Experts of a small language model: width 256.
Below are experts of layer 3 (counted from 0) of a mixture-of-experts language model. Rows are named router (the router's row for the expert), gate (a neuron's input weights, with its number), up (a neuron's input weights, with its number), down (a neuron's output weights, with its number) and show model dimensions 0-255. Each number is 500 + 40 x the weight over its row's rms, rounded and kept within 0 to 999. Numbers have three digits each.
After each expert's rows: "comes after" lists some tokens at least twice as common just before its tokens as in all text. This comes from a sample of Wikipedia text that the model never trained on. Tokens count by the router's weight.

# expert 12
router:521560447505508480492489544564525495499485577455544491492509544528502478434476539505490442477459500498458505536473486546514520491534486503488478517513520488540512448486536486463510528447472543448513430532532531498451440469520517546506471582521484531465516549478503480521588455522539511468525560489515421500543513523517534539572543480449501468490449478516449487402546516477463487599433575465426505511528548478532530546479539446544463401429515523491458516537475517439543508471539534476541533434508462497498494529551508509520465536510558513519483490518483562459497541482491478523517561460503538531461515537527507547518493478490478557591432559484401452502437546488548451522480465551473548523494439631501518439509620536512598442531479569464437500462466466543483488555590520
gate2:490524486526522451540544562539515448493515535449473550492513488549459464575528552523466503546523590496537503551462489528494463505534471481580575481567537487560518470518488457551465471477497419570435499475497438573476538533515510524460540553500449539451506535585522555464534453549442562477521527461462466406477460534465515554515540475460474530528496531502516530542492533482517483513445569558539583509545494455565562522540513522535417434503556511416495536515500491446507411442495456519529431514505485490476490556491514530472395473471519527443516496477515475520522494468520549491553558548492488415450534469534407499459463521480496531496469465557534462517491445481483492552514508511493502471489511514555488482582595577486489443527496510491525492582537451528421483529494552
up2:487536521562555504560526565549436464526545533464401503548490476540499514471524488490525467519548542486566503500510538487605475470467484435448498526450482470491525506571505557515467528471522496619476513468525516494489529551531517503505480537521523528436457527577593535501523487529443550538455526495499491487534436543479509492497489508453512509485552602475499544461496535503481529540469502488544568590521482496544532530496482489644475447543555571456483530502384474469480454506399516467493417494452415475517497581496515546444502455487484591483568552472451529464466510453531547478486520513504492458494481540548504513496527473481492537509463494554452476461469445543496540525496505523494507474452506560506525526570615540540521480531450475460505500540556492515453535532493461
down2:561431483538473532408541482499388489499452425567498526574492492474559511509513530420513525574437477555496513524444493525432523548434537518556467506539568551466458422450512447517609554406422492433498519465509485487457451528487532523526559500575454536563602433441447513457504513512519443503486527507479487548458497456532423507514487509482543455520515440502496540545516546514535500547471514477528488466478514521525496449478427564454433464509493456550487536444556515490512516476452466490490532504537566467508442532464497499554514540458426479478489449558552444503498472542529480504464502543458469487453496498459530512569538537554535510527549514492564579469564458453485509485538465511513518509497464514482503480470458466478490517500545490522516548457423492456539549486553525
comes after: " ", " re", " st", " b", " g", " a"

# expert 1
router:533559511525541474420533481459522500402500488447534508523533475546492489464439543514555442493525479512434480506519466554460436529491474430428452528477506507511435474487585445524527508491444495526538498466551510506436431500497481512465505514451502480506595530535452516524450506450520548536522497500480473515481486512511510412466456509467519444518524554539467428489504495584503496556499557501414519494525517445433547483515550499500432545455555575468437457571542581478513491460496500479431554496534497513494448530490555538552495558504472536439572459488428457490491528512494453469448523460506564540544447487522492544468508457522508497494486509457422563501422502483519491521439473498462520541434484535490496499565571576448455423474485507522431474420434498443547522465587507
gate0:555516521500533557503497489481441471543447493395586503474449476435526472476502440513484489500557515479480505450517529503501520558424445475483520481476518506518476541548517518544496532527509466442506551554492473437569459478477513539478478496458568501476450492449464476473387483478454496428434403478529563457456477464533543466496515516552468419442490552499510485501543527596580541579477438545551535520502550479502467481482551498583576522543460518541452542448499463517482488518497486505523518568540427506520476508543538480532531388478496476498517529518410513471541507542563544565442457448474460478500607491529530484537524545504509491520535455439549427477514446488522482578513548502515534454523489507414553505480450515547490540507530511493486522534488431466545478471516487
up0:516497519508598521499455442515502457477480551488484456475504472465520518534544572493470483530487477569579568505582487508559500555510544517469547502521570510502466589478528525529508539481445483486467580510569464468500504505499516573453518416562558490486548551509487525437387517538520524471484470493507467511500484521467520440461457513521491428513564467457488435519579468486618414546462529568474455474483588509544443462476570473551502538536479508504438520482479478445477494553511553457498493503540462539523447529473536526498516527516497542448493551495416485488532434480526513538503449453494522536518576499514525410503569503507480471502430501494472442500509433480547501577525588488437481497514521483476494548478431445487502500509554444428485554508508468465537431450515492
down0:489509536428457456477535532494459475509541475568446479535516465489535477508436537465541479526504524500542477465524514457483468534468569506478473557509471484514474517483475488484512539568544508526482487487563467492515484532473500553477474452466467511467524450599483466498537575576445480505522530567482478561486554436490519505430504553581495500504437455468474485493548474507451446446549537516537444496536530527511542498498494372488461481509448576499408520476435456484439478484537516433540513482469449559466533586505540479529488435556523497478517521557553506578460546521435496541481454497478554542506597514496439551560494554442494449475472521533455475573493477544554562435550588557542472559486508564463541481506558498528482493501446515418463570502447519534553495539497507
comes after: ",", " the", " and", " was", " he", " a"

# expert 4
router:496488436483537491469470508531509437482586495504478438479494528498533470432469454438493465485555499493487544522541450552492446529470518530449536436548559422536482459581478481453515518537532582528541450502550540509445436455486487552425431440503505461456531547521498488483465527517562516471545503494490522496499496528542500470457467424478548482500500493526458535441494464542497437536478484491431466453495486512537566527510490479525505501495521548500431422574551538493477520449573537445480512476522407527478497545611528483554467498504475479486534481491488493428489506497511426449443510503531470479458508490514495570466560535564519486544462479471452563458447523519550471551478421579442525473435533498481475439501560520480537494475542499598485463515475527555551527544545636
gate1:530484494558528478457519507529548515534461440517550544512568578577468518413561553493482537580492500520519493473495494604459471573405525481490490514490436575489457473484506461505518467561474472436494544558469536527493517471461495404505491445462554536582516565517480544389511418454522561466568537557483518422457506496535489509529470526478498450492481459520597500533531474438511539493492522542558498496459522437469467547539464513510523490506519503491453530473476514548478457526494517543521521444476513494439557485495507450441468501516510425474501479540512484494552527466509488513527538547477431474572522565541461509481435484455444494507575444446476517498505496529472503504507514506510505597501449511468470607495583499587479432536437507450521444531506457542483475515484507
up1:461510420466480572508516457541507489519521497466581500493450528502484482500480526532462513557506466477479423602493501425523482471512567504460560497462537595527470547500527486469508518536518521529447534498483480479476517415457493465477452484483474487477504528498475422533571547535517508529582499507505473510485550423535554458512515483475463588510504491508529543526452459557523459542568469514530564493475482489467425452516566533593477516475487524516483507429494496440455442517521540530542557444458504579481521504420562496512398556580492556503520565545480572530502421474544427538443520555501526578561464523507491533485436476489502417514483527484487531529541528539427537438524502596546579477504497467453518485544516459456478508511482517534499524485455531547448466496481543
down1:484568445392460466474533513493469507510523508512565465426504489549576475491510549459520558419454481492582521511469494492563492519526476444546476467542493486484518455510502418472507512516490485484457526547505494539461522422479479564565419468589540510486513552484404524503502494502539521491537512503477501546494537496491434499457553571515538488539579462432534510482536557491545495444475501468503551460515384498497505472491519508461461522497511430490498464559489424525497465491471451491480427474532502478495496551499513437461541459464572491482494528459477523530590545519477470504599450457484531430496554451466551498465438551480480528504506461455494465458540531507567388491554546420516514473473533430558495433499480569526484423422484513459553483483509528484498482551464493
comes after: "\n", " |", ")", ".", " =", "==="

# expert 7
router:510448503465561484514586509486545498484499504459548512504521550526472492508475523505443366484480471493474562488509470504484515522555480539468498484424519481441443499579525533507574512549442498487485548513491472474451570524521469485484526524419466447481549491509431518546532479545505488449517536515461440530555476450435542485485443501483494459568450483590506458490558512535543451508482559488460521548462539411462531469531548580534459500472504539478505496480507543485488506427592529512455481509526477526543461501483476505486517587475531453473606499509541523493426595502525400542489521533524480501499498481541485499510604463522492487520435540511448574459552497550512522505530513509440544448514556493545493493571536547441539462543518500552456457443446478462509507455611470
gate0:500449491466509541519506527455489508479581471530522511466464432475494485474481487542533473514479535519542479451537570545532548468511454497513507447556568537490501505526458476545472455458470514475494539444515473507457542551551535496485469441533513508623522540517439513493507564518457489443526505435462512490455503484551470489460455506499586403526544565470478470553528521525469446511516476467499509542513503513432478451459514454411473437576587468500491498405497472506511428461465479563468446440452524563466588476570520494477526504495505528496496450479436541453535559442584512500542498462479498495526414516456528605492504518536466555553508497531506488535491467521479476486563489460543425491426425547520486430515522527473518531500595471499511489550454407537429483475522507
up0:501495520418504492543478559474504558505532513457548514439450453432498539463531483521515501520496503508518455509526533511426527476505442496464496496492543581465488469539492530514457516479455503517529501490545435506455509536561520485492496426510498558611491509498474483475496580521477492454492524503483458454466461463561509471434445489478574468502508536481507539527567524527456445517517460477521543519503544540469485468460454483411542444596557493484474492423503422495469480477458454592506481441436548561461583525550505530506543551479503508565464456514446526479556528468474434485499465464437505480516467479467558610486484546512476523458509490476555518595462522535432539445492454486510442462488413570565497425526517440535508553471565536478509563579464455524459442468476518
down0:456475540482448540511486584512523483541450577471503536428510588457564572500545499457459498498487520530467402593433470499462479498432395448533511503520447539535500514513542564491477513541538542520542512504568530495511443479523551509538458435496481498550512467519519453493460559527546523559482496559530571538530495538502487503495531493496476547484465554496505481437483546499542575548500463542542477505538534512524427538534513531539496537528497619525546478437535568393446550541528465482552530444472593414530463531482446516525488549475568469509514461498473493534505525445422466558495475558517544455506509538468475398507464476521549526488512452410456499517446526457466520499512460514474494477467476530545542534452477497478490509526470550544477499500512548434532474492495462
comes after: "'", "ed", " of", ",", "s", " in"

# expert 3
router:562540490473522442516493489522482450496519532515519402474470529531468498522530507538503494493523541498464598449428475538488513487474480421467479472521545496445458457615510497520465491450468505505483535499474543538481518474509518454483456459432514464517498498424479459470461444463546491362500533422479449566446481509422483520457407363456543491516477521535438479502533496541583558472489479396486494529498498466489587455518515493516514522477518503510449533500520530491561480464548535503535515511498524413496511514499480507527480496505520436490499419463451432454483556527490447534524413499505445487487475496503466526507474521511466450530505516449523551495531494503587501537522516496528541457470602553520493559482496475499557475486492602456524457448396518510497549440527531
gate2:545419522578479470497427421485585521434443530566488503492509528496483474552480536511479511540520480439475509496459524561528455483490539495517453511511435481410499511549430492510485528510538610491519533458531533595480520542467453531488522533437527497465545568503523557459454536507438467497506515511493483481482585527461450483535457510543483483515517522475467497364469466518513501399449410535501515529445522534439490506500541508478482498489467480512467420454430455563485455512517507505532473549531459491514545469517445611582454493452511499526479481585464573522506466481529465525463444482466550521535551519465480461443482447519488492513568528449451466497523532521524497525549503458515511503494447553451491533452464523500545536551492506478545484431492561385483508546509521
up2:563489492433483503506494517497513513437505508455536528579434509486509428480460539553483564537536476453489492430435448535416496512543517531530525513542497575443459548517490435513475568462508529528522519462483501527542567484535504504474527479465456528523492485509487521463457522516497475523497456454424491441491498540517533474522591513557475517552503538458496454459436434496506513409503475442556478524443450518427503475513537565508501550433516473490505519500514443429468517541500555472534433574521457568438430514559451578505510509374449506489470509498506515506498468505513471524542480429485535504575515523461441482501509499501518533501471543449467449527475523499514545463520530531536466515541445547478461493564419491536508480579422562469496412516455473434471447572397507
down2:523553508489552560545538492544418469498479456511482496437498456467455514467504485434506544475494509478456485543463473443506509581584513528420521538479452518429479501525491586470440499477505514466532462476473474530489484543458413449535490521509505563500518490508486554509529474535493458495511480457529441453546573404470479496506450454547524427459466495486550452575535443448439474504500479478515482452506537461441574441539429512483508433583464511430524464515508530503549548451477459547370516514460456534506579503445485455493504547516489526512514478477494477521542569455477534456573447538467546503430519480508568457483519496541491435499519493457531572500483480538497491538563528503516516479472597581520467488536500528557475546459482491514588549529536469558568464544499513
comes after: "s", " Al", " Du", "′", "l", "el"

# expert 13
router:524470446492481513507566470493542446460528494396506477472514527531439463450425503463415505492533520492479506480534432536544478490505527545439523467515536468519432422545485472477539514484520458509489507487532553457487456485442495505469496574426442517494475536558474544561480540553506554449536597475462530535540521470498526512508448483481554460515486499584447510442493455505546432600379467474501500493421564448532552456510563506527478463462549526466442436504567532447483478495554486494449525467587492501502523459519494473518527563463547460499526474441552450431502541467505522476465474514519468542513497494543505519461540510498502413539410488532474546490497503541546563504512526517463544515532507505517435510464539607501579488464500490551517452533417472530485482433542517
gate1:465478450536497557530491604496539509569488565478512555626566474485429491464464527485453496479497512473480568480503478550424465485590467460629522543473455483528573556486567458578444481509528485512483444571505486510485520519523476482524554520477417486453560515512478479534538455522507454501593532498501517478472521538521511485544422475486498455545506495541565534526532494498542532483518503505506498476569514562495571457479557487493550501542516549554554459501570517507474490479508570467521522494494481520530532557493472471486542453455557545502527473518532375556507469493520514529553488507577491535504493489449478440541499507403492490437550514497543524460538430480597491575462484530521529520484460432540506456474562462495466527516523538484487485459494498458514586499496471
up1:440468439552512561506527523528436487436493442462473497485466440471574492501510507476531531462505455467496441482451577489493446506427448512534509480450460508500485514479484505532594553511561497552495441503581456516483518398495536453517556513477448526421483476502537491514478488475495512479462527574494476500491453532517610477479517473468557505543482487502500547510499467540466461597505441561470476547452503481484564457488472471541450480458600449526468496505482544488589538478475513432447532485463523462507519524473427547574470451494483500543505473542451460481509531565474475467442440491522556501519501488411519453476511498444441458534503444457506513557474556534493540504579511552468513541483593485576586521475521552496491464553489398547474487528500476426470455522504510
down1:517509486488510488515514601541555515500454508516487522453507518458483519510441534515468494486562483485472483538490533443547527520544574467596490550517511491520483547462516449531495466481556572595457605539553469568466486521473457490490456470511534513481492495591520504427482483462603499525575462561454479598473490540534457477527558516486492506519538483485480541417552532505448533469500475544531534471516462437550433423540518475569513501470452530458489473527525488525516550531444511521470501572568523477473487479557594436469487543500480534453513485515412491426508454440448499510449604451532559510445480494527459481569521497511496537602520522467469527540470519471486465434498509510448501491533517588492524458492499561522480532491521477501514475521506435553580479473547536
comes after: "\n", " |", " the", " a", " and", " is"